From a checkpoint of a small mixture-of-experts model trained on Wikipedia.
Training: a variant of SOAP for the experts, 240M tokens, 7322 steps.
Below are experts of layer 5 (counted from 0) of a mixture-of-experts language model. Rows are named router (the router's row for the expert) and show model dimensions 0-63. Each number is 128 + 24 x the weight over its row's rms, rounded and kept within 0 to 255. Numbers have three digits each.
After each expert's rows: "raises" lists some tokens whose logits its average output raises strongly, later layers aside. This comes from a sample of Wikipedia text that the model never trained on.

# expert 35
router:129113092130113115146122135128112109082111085123102127149165095116110114143170121169076130100139119136150112108143134105119086110126091150126126117117158124111123079184166085142112153136163098
raises: "-", " of", "."

# expert 26
router:157149123099122174165101123147131122057119101098112113172144099092141152112099109129121120109115099109136096131158113135163109137112105135133115118113121077106106152123116092158116167153123137
raises: " of", " ", ",", " to", ".", " in"

# expert 12
router:132134130098084119113180097099140146106123130124082142127147170116149114121198169128123179142076126115134089126152081105142112172127161089167145090095088129141123118119162130098130165114104119
raises: ",", " and", " ", " in", "-", " for"

# expert 22
router:135136124133133096153108089117174159138110118117154148104142134089150141098156111145121108106090123082161135140115143110138085116150117135128145139113145104165128127120159152064117123158152097
raises: "-", " and", " the", " in", "i"

# expert 13
router:140139124133155149150125159113145128106117122110139117085104152103110124118080133117150163137146104138180135137108155123161079133139114165147128108153091147188089124101128112134118110145168153
raises: "ig", " (", "-", ",", " from", "or"

# expert 23
router:120125163074101162156118135121125116139125123114122094138130107145137133131126142088116160137150140115105152139109186064154140121108131147139141203117145094128159120142118131130110084107129103
raises: "-", ",", " and", "ig", "y", "'s"

# expert 1
router:138136121105144089104144145095104126200116142147147098107132149138164170168120150102120086155132111111119099154146166175126119133169114125160109124160125093146122129099104125119073166108117137
raises: ",", ".", " and", " in", "al", "s"

# expert 21
router:123124171109140112130122144109105111128083126129127136103145081109176103130157140157139109121056129114161154129143091106161157156124119118151094165120118168105149090111112144170095138158100117
raises: ",", "al", "s", " and", " ("

# expert 24
router:116089142110128107122172145090117139140138108107149116121128139122084152136071121098119121120141093146119130143168166135110145124124129101118125154103080118151147122125089158116103180117153180
raises: " ", ",", " and", " a", "\n"

# expert 38
router:087097094117111115127144151123104130142132123134159139125149145083150100123079085157171137118162134139082133125115173120157123110096142111105142094158164138071125116139133056099119091118176125
raises: " ", "-", ".", " and", " the", ","

# expert 9
router:111163168114179112112092112092148139098153168112145132104124152168085117149101115132127159154106131132118119088093131123104110103140141196122134178124114139107121140127158100124129154089107160
raises: ",", " |", ":", " ", " the", "-"

# expert 14
router:105140128107132166115129158169121135127118123123111162158117133120105162128104114120122100127100149156080101112129146129131142122155112153132197113148104153136115152145122121108148134117171097
raises: " and", " ", ",", " (", " to", " in"

# expert 10
router:113124088137105094151126139119158163166179136165138141155161133083082124125150095133183139130125097154116125140189117171131128136126146121100129113148149124115086115113141135172144112141168129
raises: ",", ":", ".", " and", " to", " "

# expert 5
router:137125139100115107111118099158148098135164161185162131075121122174168145106108108150178133126135086103109133153133132145121112126136123102111126157177121113137151117099123126128138133121155156
raises: " the", " ", " a", " an", ",", " its"

# expert 27
router:132099157143159151079110090137085116117090111126122109129134160129140127164171110180107132143150118131143112109118108104162113165155147216121166121123143117098160161149141161131099099132162139
raises: " ", " The", " In", "-"

# expert 33
router:111130150125134144105134135125137117169122177096180129104138113123130100134152100107162100123187095161126129170165157124113143161113150078090173113132146116126148136119138115153157153113095153
raises: " ", ",", " the"

# expert 7
router:136135133112064143118127126133155163178096131114116074122124170117116147109154138111126142130166123142118114123157096162092132128111109107138165121116153162147083160107113145120167186122144110
raises: ",", " of", " and", " in", " (", " to"

# expert 4
router:130139101136140130139152125112121172132128118140110177120096106097164150182145130136111121099080108156127199168122139128148112093103129163091173159132096143135116147133119119171132072158161118
raises: ",", "\n", ":", " and", "s", " ("

# expert 16
router:143148148138138176111110125119129101137102118194085117163129106142139122112106126112087158128137116139122100184111139163142096111097067137138150162119125122090162157117135116115095134101163139
raises: " |", ".", "-", ",", " or", " and"

# expert 25
router:122104123148081126139113163140121099152140130127159109133118138166168101123111139109097138110184126138133143137140140130168067086166131107143109127108139136099137103127114111123150124120168105
raises: ",", " in", " the", ".", " ", " and"

# expert 18
router:106133135146106146150117113150138146165149150131115099140161111089101122156112131162121132108076082133146134122144146128123135096126078124163102142148122167140149111125106138145122148122142146
raises: " and", ",", ".", " of", " ", ".\n\n"

# expert 15
router:126132136111163119123115125129136087135161117131142166138120117154107120096109101137168142134139089176092135122093106145147169141145145098080063073173127137151141112091091193093168109139123127
raises: ".", " ", ",", "s", " (", " and"

# expert 37
router:133116119176107177152093132143118129113130119163107108111140116166083150171149147136131090156113105128167130133123144135142120089095174110156134138092082120122116159117112128131117146143112112
raises: " the", ",", " a", " ", "-", " of"

# expert 2
router:131134119109132154132194129161105140106113161103102128131125086095125143152133138169116113126144168105131168102098125117080142142140088162138145101109092105144118113087096140155107143115110114
raises: ".", "'s", "i"

# expert 39
router:108121114132138115111142135159128127110086102115129150142104089156168125117102113132104112126060125103096105164121113139128128175108209121079147113142085066168133122118133152153109132110138115
raises: "-", "i", ".", " ", ",", " of"

# expert 6
router:118122135124179103124093116121140151119141130096116174137101178151071140137115090155161120152180127104145171106115152119127114116116115119094098178117149179113129111084113110119118144121142131
raises: "-", " and", " of", " |", " ", "o"

# expert 36
router:109126140096117113126113164140128109131115144139135084138090161074177135166141145142104138175174158154101117138155098151105172131133178148082165131126122087144083129139142150098118151117151112
raises: " of", "-", " and", " in", ".", ","

# expert 3
router:144100155167134105106117106111124128118113151126167130130128180169098115055149116135119115157122134168081106135093141139136140127132120116146099120159135135135152109130128132111124116141108122
raises: " ", ":", " in", "-"

# expert 34
router:136101097119131147142128168137130111126150136150113112102144162106091119134103093107127150133138092132169162105120150122148086107093160129096176116143132183097115137101122121169103135157129108
raises: ",", "f", "-", " in", ".", " of"

# expert 28
router:146130132148180086136070117137137140148122116122136093098098105115096136156200110111124121159147130169157072124142138115138122100099107099136152127117120110117151112103098125141124146137165142
raises: ",", "-", ".", "'s", "k"

# expert 17
router:126127075118112147120114132078148176147161112141138102135104101143147148118117134132150154118153110110092101114146110113120132126106151160124137136140158115156066123113136122141099059173135108
raises: ".", "-", ",", "v", "m", " and"

# expert 31
router:140097108117122106119178143115119133123147148128083144110155109097158089082170124101155138152129138171070150153132145156120143116164122124148135111107074115109078187140110133140138128098120125
raises: ",", "\n", ".", "ly", " of", "'s"

# expert 30
router:126173137141129159114150140153139129147129134127117135131088122128093087119118162093141130160152112157168105126127105122089164143155109137122098095099104121154140168130163151150172146131147128
raises: ",", " up", " ", " H"

# expert 32
router:121156117129127113123103161142103146108128135069121102158127133090108156157118106124131133129087161158135099114150114106119107105156093169118131122111164171178147136149132157137137104136126150
raises: "-", ",", " and", " ", " in", " ("